Below are experts of layer 5 (counted from 0) of a mixture-of-experts language model. Rows are named router (the router's row for the expert), up (a neuron's input weights, with its number) and show model dimensions 0-255. Each number is 128 + 32 x the weight over its row's rms, rounded and kept within 0 to 255. Numbers have three digits each.
After each expert's rows: a language model's description of what the expert responds to. This comes from a sample of Wikipedia text that the model never trained on.

# expert 10
router:094178115167075105169131101183057102092085145110100115121120098108162146097152113170131191090160107168121099119134150172083139119121160103101152143164127077119140158145069122169190148094065073156146102171110146199098154158155142116162136080123086146102122124171110125136166157116140121083182143149134150131124121133086050135076087051089122159112085155154137158173038127189065153153097134108138110117116116143157106098091135143143186138109133165105133192148138084094160138124126131115103132134158055107154079116122087119163131136110196104134063106077180072121173099152121113141112139067118114131139178052071116125113160082145147115106132088109146071191142105121124143139126180125164166118123133172131119123132128170121178170106104061131114138095100128136192145095127108
up0:125098131128162084116099123149124128133128071117124103129104126081128079136114177162098153091097108162089176151164129191150137100136102110109144177168099175104084202156112157043118126144198134107102100135149160109099150128128147086159111131150061110140088116100177064158124126111131105103155143136164087151159171122133091106178153131150069082184045119168073086176150106140115150124143161091122151078184109085163133132165138095126112152148145169092114152142095111204157134096119127101147150094168151176116124107191190112135153127149140166113152121112182146129129055099146098158137110078122111130151103071152087131118121122110161125101110144119155065100177168098129119184123087194131101139171105096157102161118180183149140195090122123105187114107200129099068144168179156
up1:159067125128142185110123071162159148156117200106122098133057140130177048138165130167130151105131159182141124188113133130099113159139096183116190118128151158083133181187133139097124112084173086106079094157094198106146097115093158129127106089129095121103140105084130152125085077108082162126123105161135110208142155150186135169117170098122042145145118100056108124105110091165160144095130168104109162088082127112149142117117173125166140084122157146136173105141101103117146105138124196132170040157152105119126158157128125096206135091095136086130163168170153125126149070088155146156115126077120148126113081103152119126101128100140094098093149050100142167121116101147099145150113140127153106084146139103074106214088153177145141142137143139110146144134179056165089130104129140
up2:124130134093116098121171126135150192123116168216152105126148162128122162154163162123145152140109144070100156105095173137161138142123163117142150130088130177161133158126077167073134113089114108155177100147119145145128092102118058187132119100087121143135157139164145129119143148079177202111094171068119147125137150117159099145080137171135154197162087094075111100113113134062156103151142115134129074074120120192108126074156075126119124144104088170152125130120162175118084175175051109119107131053158127097116102135115100104110136147175158098122195135116060153134070097092074113119124044208105157174124135170148132111164130130111155150143147120149150132140134106117121155054146173125106086176104098143053123137124104131187105155103111126100121137195101107117190145170188164
Digits inside numbers. Later digits within long numbers such as coordinates, percentages, years and counts, plus words like million, century, billion.

# expert 20
router:142192089167101067140133158141086122155054167144115135151146106166139200111158097115108181102141129148083094118108193202126145098155129149098082137123157077063137186173114074101169132121099108108146137164136150141122174109139124105105077101171124122105099150156079110154146101154126136096133102085141134090120169136104111081085147070095082177147141144144111152134078053199119135134154141171145135061148071113126123193098143193036149133123125160158110169119131079123115149112091107130101120081163126123137097112110085124160151087105169143177102095095130109095126088161090084157100077091148089149102188109074079110140123089151131124148115139131121072180163121185108160140130104117116172111169136156192179103160122111137148174081137095084120187148140146155102177138107140
up0:079126146145110145141128182129137126085120203153178126117119131107155099160137095130142116102124170114194092111131150139130123077132168089125104111116194140070124149135153078096111094165161103098137119127162163141134098127105148117137047154140080168179162178105108134165148105101173137141181115160116077197107116131141125157116099068139117142181143132185155099152127155155155161127143124091076109117139082079132089098195147132083207116202167145157119119154152117106123128077122192140108142142137100153095167153142154090157086171163106139129129172075130097126099129118113164122135096178133109138058081093105169155097115152077182120119190200175139136179151155126122181156144084109116144161141169092173199142142190122101145148117153064148086135084101038150083152144129142
up1:072141154157111107076111104109137082116111099090134122107162092170123085102144182124111087099091074113107163080130178103127072122126156139129225120128141130112127123129177152144185129132126139118139092118158131094167098112115104064120062137139149048155178105127096173104133155163158149149153163144141145181100212149160097121060156139147179100152094175138108129051007137132146151126118135139104113089116174105080112123106116139169145178166149127108115121168194124151148170140119162109149161093093130131136146147154153155078073147113148150131144056175186146128210109149100149101097142118160148117132128112092175183085135117093129120149211146101127108132120086120121133178137131099107173164191165128101071107076093151130119169154108077133138132118146141085081133137153154
up2:121131192148147132113126106144100103127155150033106120099065067162153119155120118159117137169144165100137171127120080123112120117123119121076155164168066148133129191120137122128165152116134151099167192121133125137143106148105111130134109171109152116139092159101148147124124056174233135095095106152127136159096130079119115140114149101109133171191124161188185113097100144090108143105149123140135097183132165112160082152105118134192142177114148223143130128126129155108201113112123112134097061151080131110111142092135117132167170147119195183077145131151165146142143201105145185130153167099172149122083075108115159156131129166162092111137157111139100163161093143084090162153071127177150140148139076102084092155122048128124162177095170117180150073163085119156157181177148124
Word-final fragments. Middle and ending pieces of rare or foreign words and surnames, e.g. Chelikows-ky, Feder-er, Orkney-ing-a, Varaž-din.

# expert 14
router:146157104165102115146082124126140153136130162151150145141142169060077146122137072130109135110125157183182071110083132165123110056167125141086091182139084173120139122183177142088175136098087089102114127169105123118133147212110185093093124036112041123117097136159093043105151155138172106131170104075174116119127115163100102110123114114080142158145173124118060106123138106158120095126141103154132124131117099123154053195158171187105129139097098163170115131125171079082152120119143089119091145127165117120140086099134087150181129171174112126119143132089135159160137127157073094133119099099132149202069115093112086115083126104118145142168066125126094056154118147156117163116109148101164169096133113137158129122067118142112181131108137082090103110169096177180155134121082138
up0:127130134103064185130145079109120087146086141096143127053115106124088000093139141090141158160149151115113079073122131097131137140063094138176109075097220108145087155142147136090131110152101129111125136100193120178153107114121142125143111115157116122165143123143073116125154098178125124141051152153160116148058185149172088162074103171139135143106102083132102152129154121093102141164084181117153162154109152092186205146140114091150111098124143127152094130126123097088112156077147129133157146127139148077086173092152046153122117207123114106121154152162135109177135174155095120133099116130131118145106171122143152157103176153143076131155092168103109107140149093143115190092168160090078166148113122082100146126120079116144183107134118181119098122075112145145198137172136108
up1:124144115080173141180095133101094139050156159108219117110134080125132178142139134169107099151133138117090114108124108154094147152140181147145145152119163119142140118106092133119184140143117023171181138118088131034126101149160156082103210120145132118124141189146099147139186099138119155117058134089143136133121175128136128113116109059041059161125177071120091125192058116172102137117102119147142078125154163137116138104115143078100091095064098144144157107074074140072141131140164134145127110088124123147151092129132170155088157197100142137118109182134131114111145181085153134085113125136112147146152111036143126151194127128165130132173097121128126147139153106130140148160078148141060145206077111129126086144131128118134139154133107082153086114188109114133124093134126139
up2:174171170107153183156161115115089094138172071145134171116134167118101107137090083125205126159107107118120129165170191113135109114067043104089165128120142152122164148096192098117136167158096169185102139117115098182171114194124083141162127128150115102161152113177093116096184098143135075111147104174115167172176086134104132130109095119152142140137152104124140100196137115134116112099137117118157097082108125086121083083153150134103164096124148098113062131113152112083103158101123132062167116119080123117103149104130106160137083140148154144055075102125132183104071061117221106096155097086068148107086075077143089146095118152157183122099105164151152082118147100147156089116140156147145191099079129161098119090145122112097166122115131124122103152081078145150151132133066075
Range and score separators. En dashes, hyphens, slashes, plus signs and commas joining numbers or word parts, as in scores 20–7, life dates 1916–1994, Pac-12.

# expert 5
router:186104125175067110075112122178096122164082165140104117155068141131113153092117082144104142042135195148095123106081116160107094100094175155089091134117093117119132133149184115081155108120120098065115149162121161133104133140173099113147094094207099150138135121125133156144134095171141091187119056115211118118097191141128118121111112015128090135138068109159090133160115136105073110142119093160135131100151110140171087131144129147111120207135089167130133113107141117074125149201051100133119170119123121133132112121099132129151150135109119126151140084076124090114180074176092129214109114109154089175098140095093091110119122129160148152170037095112106112097168130186109158115103125136158158109148150130149107113105146131180136132124133093082082150107102157118152155098090067
up0:158104151159067172086130143105146151093115114081116100165130107147103118092171156163191133084103150180084135127095170074133106086121168149166162118130170105132105122143115090155101100145084102116189204147132093129134144127120139121139108106122152131105127111092146100151191136123152158046130137213130093162169102113141101141124120127163125139149020167144155110077047145128136190125118091121117067158118125110114108111043121115107163162114148110122136136094105141155149140174049119151097155130114093128160202130087126093123120156102174145157076154129167092102161107108090127150129141093132160019092113104117084155134111158148105101114130117154112088204134082082123100111118093161162115211159087030130128119139126157126140123147174148135136158109143179126120166105164099
up1:151100110156143083110111128151137145166137097146157134130139095069126154105082139187075080112120127121126127163112128144178094124120118135091106112179100127124114196071120131116132108119107156162060118157097141122136112128122086073149074096124083122093106134132145137121064127134174160115103133164147123104091168113196018141116093104099155134150125112114104118137119113166196098109164182108084066124088126071150113151078109129145099111126128136148155144138120119190143110070210221145132120086083147194088148163142140147108139160136130173060114158130121084110130167104141170109096109131121144136102046155102181148144190129113116179124135133152129050155112170155104150166150177125156121097083178126119091154188152164113111185124135130118213156147105173182148096173183135
up2:056122144104095167143069102108175142154101089101117115132145120129169089109098093121137146107138123146109188138105137175155120108087092134148127106155125125199134148141225108081163097101143102125114155095092123156103116107184163154127150113052127107119127158136114127160124144088123051070070121103121130180117162143133087141139104078125146047201109112182113119136140163171141155140153118155157139119117138077154125106112094203134075142106100169150087112115115121158125139088144101167190174120070148169133122139088172139139204073138123114108111182181142097110237139151117145215083142097140155111127138109095181135114101133073086106065088124078105114126125197086135153094073107112105102115150154148130150131109109147144127153131118124124140165149225104155108120128136097
Word-initial capital pieces. First letter or first piece of a word split into pieces, usually a capital after a space, quote, line break or hyphen, e.g. K|im, D|omestic, Sl|ender.

# expert 22
router:165207129171080126135154115134111123100119124108091052159151149163126140149159147132120176112151112172108083121123153165042122110145128118084130147194097087142091128141110114106167144099055086129080107118167148112099125173153146117141092094163081129096109151134131138191155108121104143105141123118097147124079138118103083088088110131096105143158130174178108145128068150193064147182127163110143122116162100116114080132073118206096152115121123170141123182095132078116138128157082118106104146102172066128146113109138095123118136096133197141115101092118176143100138114167153097185113095091147111188073198040031116122115167056128092176135138131168099069162072102103087165149149128099172156080078127153115140116150120165100178161104121087112140129132109135144152135140132178
up0:112096113255145134087183082180085136158130175124098152129203138113144139146110141099116163195143183123151085149124158123110147053151060161114129198161160121141160136071105081115127150099096161109125113138131154121154084104149116123096120143103156081108145162146162109085123123146217054167131106163071146153102158105099139111092102156075144175109091117085092158148086137146143110127098174056106146104150139088193134088152087151140126099132135071166158104121160155150129164132145101178091161119156137174126197155107150089098092118110108118139154103134115108188170117104124162132124136124131121117114136193119173051133076127055168142126114068147155137149186086099172121127149126157137117092102100114127128094160095128113141150150179146141128190102136163146101155151145145
up1:088092161116141150182121139059176060176086173147124135136080150073122087233170106116138110108173127125108182106145153128186128132118140066145077141090076135151112153140087122092167119082102164104113200092124103152176126136141158064069142095130177111132083139141082163141112066146138155139091087126131117190123145140116134087148123106136127113127093075118114149158104121148104140062101091175096130149172125156099117118131130087088165116175144161173115160160136137145143096114171092096172117187166128091083132155167169139151168124075080160104111141160099152117155110086156153104111117060147144120107126129180083116142134112157057102134215130078107153167092111118120138200084139104128132129182164129114137132112131158124095128089198118163107105176149075131081113127093154
up2:157108153081076161103190171183126153109124136141163157086103118159123159166099166135176114163102128173101082120071121106145098154115111194097169143095073180117137093151183118139105109169073111086122127138112138141132073136120099086093104157179128093164179121174048162084130102149120107157132139077142144146092121115070068080129103111139175087127159119142176149127089144135133150114099145105075107107116120158118122119054096084108153082086075123183130131113180157174087128124176161159117134109139100175107208144081093108111154087111139121159097153098100102176142161133115151139130219182147126120102109163097156132173073120081100099138065090134136106157135131140150159119104107088120143097180155131166074154113143135130107130158161150188098122192173139081127111107115209
Year digits. Third and fourth digits of years after 19 or 20 in dates and life spans, e.g. October 2017, in 1973, 1803–1881.

# expert 21
router:122219104184096133152119112143090141099128142126082079132151155154159150155169131138101177104127116194075082114128141158077077101138115107094111132167110104123105162134126134137155145106076067124094142119201150153113132152147165108151122096172061111093099143171172120141126093146082158112122144134123140130071140147116115078113132141107125189133145096153111140112101123169094090157122141144103153137154094123098104137025157176101134136133062181113174187095153093124171121136121092135109118122169108144130122119103109111173155104150169109157141101118150106081151106154152066171126072086180086161097185028031135066120140068134104164122142121176092079135081102132106166121161162088172176111066118145126110118146059166108145154100109074107143142109113114187175139114131137
up0:113088124109078149128106095128135133126137126160116088120168066095133109195100170130086210149116065127143091114135065174110113146170159172161139127055168164201100141140095122101116171150144071133091189117108109146141131170119135157128116118189121080156118190112188112142122163161129124151167099111170111106171100184142160157120100202165175120078118110165117165130093103124127214089078124124067133126069140071166101127106170109106111155143100159170148065158104136159104157067120127113106170097145156128097123120162121158139196166124157160124113162071126132137112137095165142103121078176144145152152159145103144116139071127140115160063070154155146138147122133120137051125150113152103136161119152153114141138105084191127121159184103070102117125102114160197146085100095090
up1:097123136145154158096140107149062137112150134138090204115175136084147091103087129144131107097082125158118100199115097116171149144177188087143173122075086161130153095132072094101130143172144138175185063121121147096162118192146118157119096097172135142116095079119148118146102179085100102151065115146105119136134098075133142115090130157138128166094201044132135148115099060175104116211075155139160169072188112135115154156126095141158086139129136169057122142114125138110144127154093155119163080113096098116084054126121099134107077145073156136130105117146133137105063111114135149147133115129104096170187138077081113128120111145151118104091168082076079137100162108068090158052138115125110101105104083128172110126135141168158103181117081107105125152145138198120166138122127136
up2:136130196110154101092072133107150093104139098121139169100123127085124129151097177067079111063104113153113145127125116079139164098162116100167139125102112130132207105115158131149126187108150108101110095158118093074117133091125116138181105102188074163148166173138084111130084132134207182131164101129135150187096104149032164111098158130155159104111111144144067107145115089133106155134111209075150113184147078084068112097103069158087137091133127108151133144158065154116061162158160145142151155136121158127089136122097126146047134090167169167115109085162130101138098175087172166113129179140108129130093113113114108195092153176161082191076110132149106150105137109187092166139130155120112109115102133115163146128136136092155174143135116081136106199069080147157142116130152117
Middle digits of years. Second digit of four-digit years after 1 or 2, the 9 in 1970 and the 0 in 2022, mostly in dates and birth lines.

# expert 7
router:069153103199089094145068173145073156130094243149082092187097139167088100115157063116072156118114133148130129112149162154134103074115187154096116105143087106108113123140143077084157087097135145094161140158099124133120147091113147096165123085234125115148161158184183132116137108132167118133130098112145111161123147166109091110087121058103168126135089119204158155107088161125172148105127095131139154067115146122108099158113180151182106133091146152118081133134142101102152067137141117114169155113110069121083118139063135168121129093103103090098096116139165126163216108179087146136089127105178123147082110106111103126110143094140156141166093103105123133150137164118141118092195125108171202124171122118133107112144146144167113116157176111161169171128134105154105123053109108
up0:138121106186079105153120168118108132136118147103197157119130069089111151150141067139165169109206068158148121118129144189129140093105137130089113160117143113056117184167113082148095164137171183147143142159164155147179117134196114080121171138148126111157162134162170142102105102168111136134130109125159142112151092173125123173190112075110140134093124145097149162125171189136072150150120104150186092078154137089107098167097110105099146076172132112100074083146157143101145095148173129063126145119057110131144138091149141105122150156151128187063137171153111131146139120139076176088136085064114128209110120167122068103138147090133187139115115133140111134150103179129171157108142177124197135149194128122157122149155159158141157098114131082121164175065096078106102169145189097
up1:168117188087132120116085164131087130130036173157154179127148139158161138118130177141143166118141171171116103119143206170123145141098175128158097140160117094145150143083177167142088110133120128140122156108217094107199119148139142084139089117156153094075086155105148158094112099145109152145148107171077143052098102140131141130113079149110107167086099179094077184091117075179110095114147147115152095104129067099112152125157165123158101138140140091120150114127135106089120111133170077152094151199070091095149121120122214175076144210129124153103157127136124104112202111126085155136120089124158112121166101125121098163088150081140163085154177061175123164122103078080103150141178139164195132101132092121079160149140135157165122141126064126129112072132113153102149121135111135
up2:055124111122120156117134112150173115118140189186167198080143147092111158144117134111134198143142155123138094141061150080141129145069142176135074202144116099133127173092183154132120123096122137049079134120144125133165109129139117115154164088097174161144108130109151125123118130099167126121095147156153149124132167141157154137101164095105166153119156150129107153153158164139119141153173135073099121160143093187139095170154137073111133118099093168140160190076113110055140124021070088077108104073115170174137144096165135073131180175060112148151074132114140094146137157155063092133120147098116088082145169135145159133124098127134153083143115160143141140167124122161105125137045117127148130162134158163140172144116079109189159086146138106107089143115195104083175190162132175
Title and name pieces. Capitalized words and name fragments inside song titles, institution names and team lineups, e.g. "Falling Apart", "Hang Up", Biodiversity Conservation.

# expert 0
router:070136105152080109139055110190062120083111162181113170163082133113107131121125119161097161161108166115147073110164122172132113089110171139127137120130132056090123113124125102063171082102146135100145063117148183209121134094113116095154085093137084134089129156138110098136181131120128083121119079105173155132029170202061112137082144064146153185152134145111071082133133143101055144120123113122183126099084091140151100176087120137096155136150119181145072157090120108070147109119063136102084124112115095126112130103144112157131188124123138081128096099098095136194162106165122106142117083144129060086136123091117143094108149101155075128130080080125112089163127110130149144131122125150121161154134120134127091096137153136103158207113143138078065146148136165146142139113083076
up0:120151147151089116142130044128106179106118150109079150119130084138117187124103176106109063073109131091097139089115136173128146126147133155152110128106159109140128165126154141123124167086098127126084114112176151181122088109133141080155180128105133091090120116064189171112029163089122167180134161058152132104107153154119150109066097102092118181098149110117078160136171099116151085082128089155168161102156132099118174112157100134095143174158099209168088147116113110074106156115141178096114120096118098161085120100127126149094179218139142113154174132150079128037133123111111118105053113048120143108124143131082085129131141196145144181087091149122140078108090155099142156120135136136105104121119118181124100141164117159186094172088078147105131158152125102155126095164166136
up1:143117131110178055137158121125183124151116074102161109145164112099115122126105154120168110116142126080126142088136149140122134160118078122147109100142116080090084152183061118068171137154160145142105090116118144140101092118058092114115121146162149103091212182153057120182178125108124119064133154107134137156157140159082120107105122129123188128153169139144153123090155117071193101132158124106141103095086095132159085219154137124124097125067095154184113121121170164132104083086124140120147118186150148123140102149096158160095102135125088149145147063138135118130136152164138144142150155118198127124099115048137190136123129175099109148089140143118098090083072092149119139121174124131159058146112104191163188139112064110066097174166074130168112168111171160039098134102095133
up2:177113134082093131127068123169182088076126093147144111164099095073107112142159140228104130138077135116069130141106091149133098089136105179109136157200117165131107154164127118092079168194094092100116135168237109142123100135169161106146066144172164119122172119124099098066095134109170066150131097131107124115139145127086144126126104126140154154130132074106089173064113164119131151107108120153139078115131118129107115077147133169134120124128145108185132095112162151092103132161113080121149123118162145136103129115083134078159106107120151190185176049154171182131145158118132144119087154143085108163110174153174086184121076147190118098122150106197151104089099116132135121080154157130075087092103099112176119154138152127089085171159122132173098063099140132134097151087108179
Table cell numbers. First digits of numbers inside table cells, often after a space or open parenthesis, e.g. climate tables, vote counts, asteroid discovery lists.

# expert 23
router:156206109170131089099093163129143153123078153137132093137096175139132158118181117153104093136148105167104101165092118137132140166153172153108118153143078109087163130114096135077178108101127145163122119155135105150129176068124149069162109130157130107088151145139073072191148120116120110155091135053165144101115107151133075078098185085087173117124150128143123096114118126166121135155085149163169121162126129145160117188117160195110128144118110205124135208099195108103089158120064099121113119102157108134131129135155100109195141122102084068174121102117126116113148083184132090131098083110147084086116179147103100104118135118148112167111080125118189083096130083175171172080177142097139146115166103190160164107148131208105157183108184104134079162159114160155149146100060088
up0:095166182198135117152090109144148141124188124147081149179126132097124125085143192083125107096100077149133150080060132093119083141128124132137145165134130092074111158150111108171033140085139190162163134135136115139151120095127141106102086121131106111176107157151156106133116148187146060085132106161129130076138153060062090152165113102129132130172183111090172111187085138130139188084173116071145110170184081154124156124107100120124113133112171112141099136149106129159161131147136151083141191102100103118132152134156137157084091124143117095116120133094089116186150106117133152140118138165153157096065205142120158151162095128140094086170081153155126171121131103100101136107139109137169075146163169127090078143155109089188099056181103093178155055168082138129122098178084112
up1:149128115134081119123165076107062130190131077106100080164134122125168122177182093159121112156153204111146142128133173112101140084171090139107124148137105137185148068094080152103107119102135113139147100185076113141150138134136159124087149098170060097142196143140125177090117185149084099128122145111081055133112133109117136093129134162136148130140106126142158184110147132149115123095114201142088149127120066175115125145121141161114181159088129068106095194129117135112136151110177141148144113097064111093113105206072028090089113152141138065109154073091106098089145135159136114151138155157147138086158174116111120125098166125130171142122127121160081168127149071190090108200133087160122087135102148131116156159141143138094134217173107153061086111135136151120151097079140146
up2:124158103169119087127128107146128143184131115166150194099078155075149159124154121185118101153092162107115166109109106137160111159179117120159156119123123132090103113145095169142149073137109120076079146130159154120089123082144129077141184106117112163113118155165112151106177174161157217051127109132161076124116133092176140160147102014143201160168127120099158104159110138108147108091125151153144089163122145166113159111076164177156141090127146149162195122139106108117147073176141087149170069133126117116066121132151155119148128162092155138099113190082113135099048123194109101140119134047098141143175089165127115140154130128106111136109187180083139100159120152169145105154143106105055127174179087108157096070086091191150090151156137137093122093139089112126151143135113144
Prepositions after verbs. Prepositions like to, by, for, with, from, of following a verb or noun and before the/a/his, e.g. "traded to the Indians for".

# expert 1
router:066170119149086086144117135193097174100097149098099088136114122106187183117135080187045157071137091162109085111162189122060130134152151126105111144085133113115128152143133110143163111101036123090107163118136115104122119133136112127080090110130108114113098149144129133140168103123156142138120095055135080087114159135100108046094127126104072176120095087174116164110072130140089071148119171204144106113156102062124128149113114203117155153107106158087130168146139131114166150140129128126101126095157122082139085078151081146138091086093125113140151091117175140075122099157171118120126124097089114136038156110131087167127169140139114152167152156088103057137144187178070159084100117135103169092162106166112085106120145144156118205098118090140144165096099137178114147126089129
up0:146158151109099124163098103095117163159146131100166131149099130147123082131163111131085131154164121138108125130131107151087151091133161118127123128111063133155061103087168164126118105083120160100103174124079158137075199089081127168115132087130100116172213143136153160124106143122164178113168128126119130131113117103152096122111148212120151127191132134146149084166075140144131143095159139134051149170115084165103151142141135165081139101119126078138120094145177121080158142032120123103116115129144092042108154161106169113095128070065170118127091145151122163163149089137071124083123137166102131144161082111078147168104088103158106110076207221112091180155128118147106109159122170106170099129102161125171071096156078074160134162160175124086166075131142174123123140148170084
up1:099144133111129133121173120208123154153072170142108099144135097173160101089146139152132152111118138075127114191087061076138151108178183170158133186134110132150142162147093102105151126112086166175129149108141148066090097095148135169150154121101133161187121087117160166138156086155171116099145120086124141129123143144142133094146119107138134139112080095146081128163078169123107159154121167144075086168120183122099114192110080150111212100180121140165113170164087127094146110146135133094105151132043133087188107020111092150111124164175127097148188128112122129120166110162165137145102160104151162145146200150175165122131144159152095143077091162111100091115142162111120183086155083126143183099110147173137092060101117174128117083176145103092149098045108100126100142146128105
up2:112128184133158166154130088057067091129130125193130123168120151164096158140120142142170060117171152148189127128107164130147098135097144114171085129152141143161100147121124125124134121074162119101104112100114149117109089108133043132127121120142095134102112120141129142132190122103184116150148144072141096137161222127108112131123064146132156129158115146127138101156180080137115195045129111142123111145147137171153080120090115155147100219071133097135145134067109160099142169088120197164084196105100208122096102139152094073146152122145150222167152116090139174144126109144108155119163153192125124089195135062145071110134172104151114132127184113065153062136133147117095108145139119147112154187137115130131079123137139144103133083167113125161103075170162100106117147126183124
Table cell separators. Pipe separators between cells in wiki tables of results, votes and stats, plus semicolons, percent signs and closing parentheses.

# expert 11
router:109132123146127090169111115138133131109074132133095103101130117122131141109143093123081159077108127153114075150145154097144155084111137167079140117094135098056121143145126102146127063108085068077095110161087208149122143120162123127126086129147094136131120103129136104156165076211087117155106072101152148099089175160148099114135139106115102212112140111126075168144122080140074150154107108139132095102128085157122120138092185163129150130148124154087133155063178134075156131106077128151154126045167138094110122074159101144149141117065150112162119091068178102079163107174108082137072055103180097139103187073052132080140145114100152111140098075108132075138140080159177155124110116158132142115207136124119162043107135167143159175129154120091145115094144146083149173145119106
up0:096191127146088178099196125111090129064101134100173098113120129138143106125138151113125106187157118119112116082127139103161108157101162158113109130144140174144146092101075128131169104198143104093117163101110213164068163108156099167156131147189149176109150074103074087130088119137132110133121080127114108186144095153142129129152138197131100112131066118135170213145127174115137166105144152115107158132138097071077045112127160178173103150066148144060087139155127192132089140104101096116175138157098147098176158164062151127095106141111102124119109106112079128105065128137151097116118067127117094154100163136166163145145105127114055181133166175154191102077117100091123163130128199146089130111153060100128098096129136132138127167077129146171127165130135124158082160124113146
up1:148168149139126103128148052114139094111052124136037148108082086058117115097101081165165134126107113119123103134145084121098167146149140100090156112116106168141186143152073131118112130158087116150085139146163152166196127084121154171109109122124120115149093195167125086126127086109127122136134138125144048152128087087097156078070088143138105097083115082101080179121127138123043137116116071162151139087094091118111147120168154121082172115132159166137107124092153194121101172110147147126104165065133081136082116109147157129124156187133085146150056141107140096104180080114106159147141170189094148106105151057119106069139103053184125131115131111115162095123130068105188128151125137159113148128156144111075166149090115137139145169131095186143105113159155153110185154122196119
up2:096117117144154144104123163097184158131070098126157098118125140147121130085137062139174170099129205165083127128144130090086109143104129134131129134183114134167148128088103068105058130145189147093165136154130165146160133153122097122156098133166137074110116176105133151090100127117126143076072111171084134167091123196163154103098129102095202127106168102176128127103166143166116131097118138099129088172105053159130111133148146106135158062080140150161101090103113110152126120118167153186096081124061064148120116122088130182159144138124104166083121156180083077158125109105145209096103099144175098073127106109133172099126164082099148043178139121090156187155151115148127104145190164087114108091136031141132119107185162128166106138163167121130156101162143092121118110128175119
Determiners and pronouns. Clause-opening function words such as a, that, which, he, who, many, most, these, after a comma, period or conjunction.

# expert 15
router:107165115168076111059131116115061165139101183120090101181087136152156166139099138097111127117118104124118062123110214171117112133134109149159078141114102140092159142095117099103158106134128098059092117174123185131129144157163193114160127106193075187121186105132136098136102112132131075118120134113142167139170092129088113097095132098123107158145137099159116107164136085174121080102119118146187166102136101142133093147074195164121106099156090169154095136138170089132103105136030059124148103076161135120147134096087133110135133154093128119146140113073120109082172092141080082151045144087144137132062125125094079125081159109142102184119077115136152149121174136132089147113153143107144207101117108156096113080132090132214194139102136115085111166107116177130102141111101088
up8:033116139136160126110091096162120103160087076134110092149071091140074129120085100210118148156137128107113119129167153091123140114135166060120160065081112127169076126095150153134146208111117071151155106109129132122138163219147098175161151030102124116124108121131160138164124130159115088161120149118119095073134144092099136150152132120199083109102146105107104132102154138137127091098129077108139125124160107084136145109089124172140117085150110163132133147145116172192140091200155156064132178180145169127133105156173076072112176141147174158164069134085227146134136117173075138066152159109127071137107124128113144110105108119089124105059149142123121120139135178099155138104100155114111119174083118152124129066128123068127138191101096150145103144105125119172158104087132124
up9:100152100088111164071135134107223100138143082097116131144065134133177105124130118117120103140095203174154083136142072089118145126132151112106155110118143102070108181142115081134130147111168102078161138110121137130095126158123127120111134126154112133141079106158107120123148160184133192109150173169153175094133140142128163151117096083117158159208122154143160002042093132108177172156116096096201149141141169100118162163115091106122101175165092112141147117142153148146119188194147148130156122154169126108095133098143144087174148129126186137130142155185159122172173110109140130073137170074134177114115056179123132174112203175159118142187170132155106075118151142138131173181168131110109128124135151159208123095116135105104100129158114089169144152145130068140119107127148136
up10:132126147165144049157087166148106126181163148159133166117159187111112128181115149169124136090117166150110112091102169074128099149087147123122115131086172159119133107160160124089113196174142158092109178168077077077096110190143130096160111061157122125134093100113144131092163198087118102109110145178112138134223128140122167149173122135145123157118150109157143091132099098073134095155126153112127106141107163146134165134097150157129155098095060074053091124105121129094072163069161165086112153120109082157143123099128125156180124120117167103090091149116123133117139108139171162115115057148132099142067118152172212139126135168134146097133158106112031102153099142142073125149089108112171092163093139124143153102070151150152178141145110160183124216142100107140150100082127084
Year and number starts. Space or first digit starting a year or number, e.g. "since 1973", "April 2027", "born 11 December".

# expert 13
router:096205141185094097119129149147104111067091153140069096152079135085152130167134089125100151121113092177139059172143140119081081125148151106116135207171087091126139140144106081128174112098084107120084140156133134156141194134157118155124076097154062127046133117139153092175141095133111132123154112101137122128108129163116116076042080095072086189216125133174070133154112127187078060171123131124151166089126114108127109128138146179086113101130130175134094133124161046106160139151096112112143183108159101129154098096137118152141139100131121139133091097105166142116130107117175057141113073116158139122105179096060136110099096101150080156160117117110141069176144151138094149106122147086147151098137149147129126061139093151106110146105153103115059151081123149163180140124091158
up0:195133139160117073057113098111185133108139131176102135104109207162093178157055114131123129164133134087117130130139091135077137163120172133157127121166069103117167144172160178136116163175094182133125117074129119166127156074098088123098146141097142151150151152091107164125097147181080131132143115107151133062158126145131155103077115121140059173150136116177071117088132153110099080047136080129131123149105119055123161149117113196154165158126122016092170090209144121141132073143121142102116108184113116144143105162157111122107139155088107155086119101060110126129181107155194072120103110162197164114170105110126187094139117114096158148146120106074173109103136112109115143124161141155174126105108089169134166123170120126132084146134107141150124146093119091103152125152110061
up1:113139145172139092106163184123156126104153185142146099125092130052100134110143139137137137147105148084142192107168108158149155154106135186127074159091132096101115175112109142100174123101106139111087150132133112099151156127131143153134172167100118089116137081140115166122122073143114121117148174126181174138165111133121118166135123124198078100153182114104101119183046134135090179171147143101100131141138122057094122168133150135161153099102151081129181072160128151111156126150060076177133199113072080146056092134140105110159166113152176120102140182141099153176121077139117043138151086147161172174164077121119117097118198197133136112156072094130116096130148149145108205161148092141092105106169151156118178175141138181096151078121122150141081123114082194116112150139141092
up2:141150114160108137132134097136063138129133124078183055184153158142163079118126118097115132062160129140128121123125099129089132123159111166182174152102116048135124070187102102116105123099154123104127125133097100080135149088148118170121045097144106081089146120090169150131119140113126163145141147161163130110117119153100092180098183159164142117121194183120124161119098157127004148072114165159153047087151138148144155172115098175221146143123141135108151181123098097106205145108118142137097106120111077151136137133089085182129101131157096110084143163123194170129155119095174178122126183165174166147142132074116153142140133143162135140109089157151107106110150142091085137127136114117097143138100104038189134051102134115074099147118113158148098116157146095091135128157131113
Auxiliary do and fillers. Auxiliaries do, does, did, would, can before not or be, the "do" of "dozens", and blank spaces or stray pieces in tables.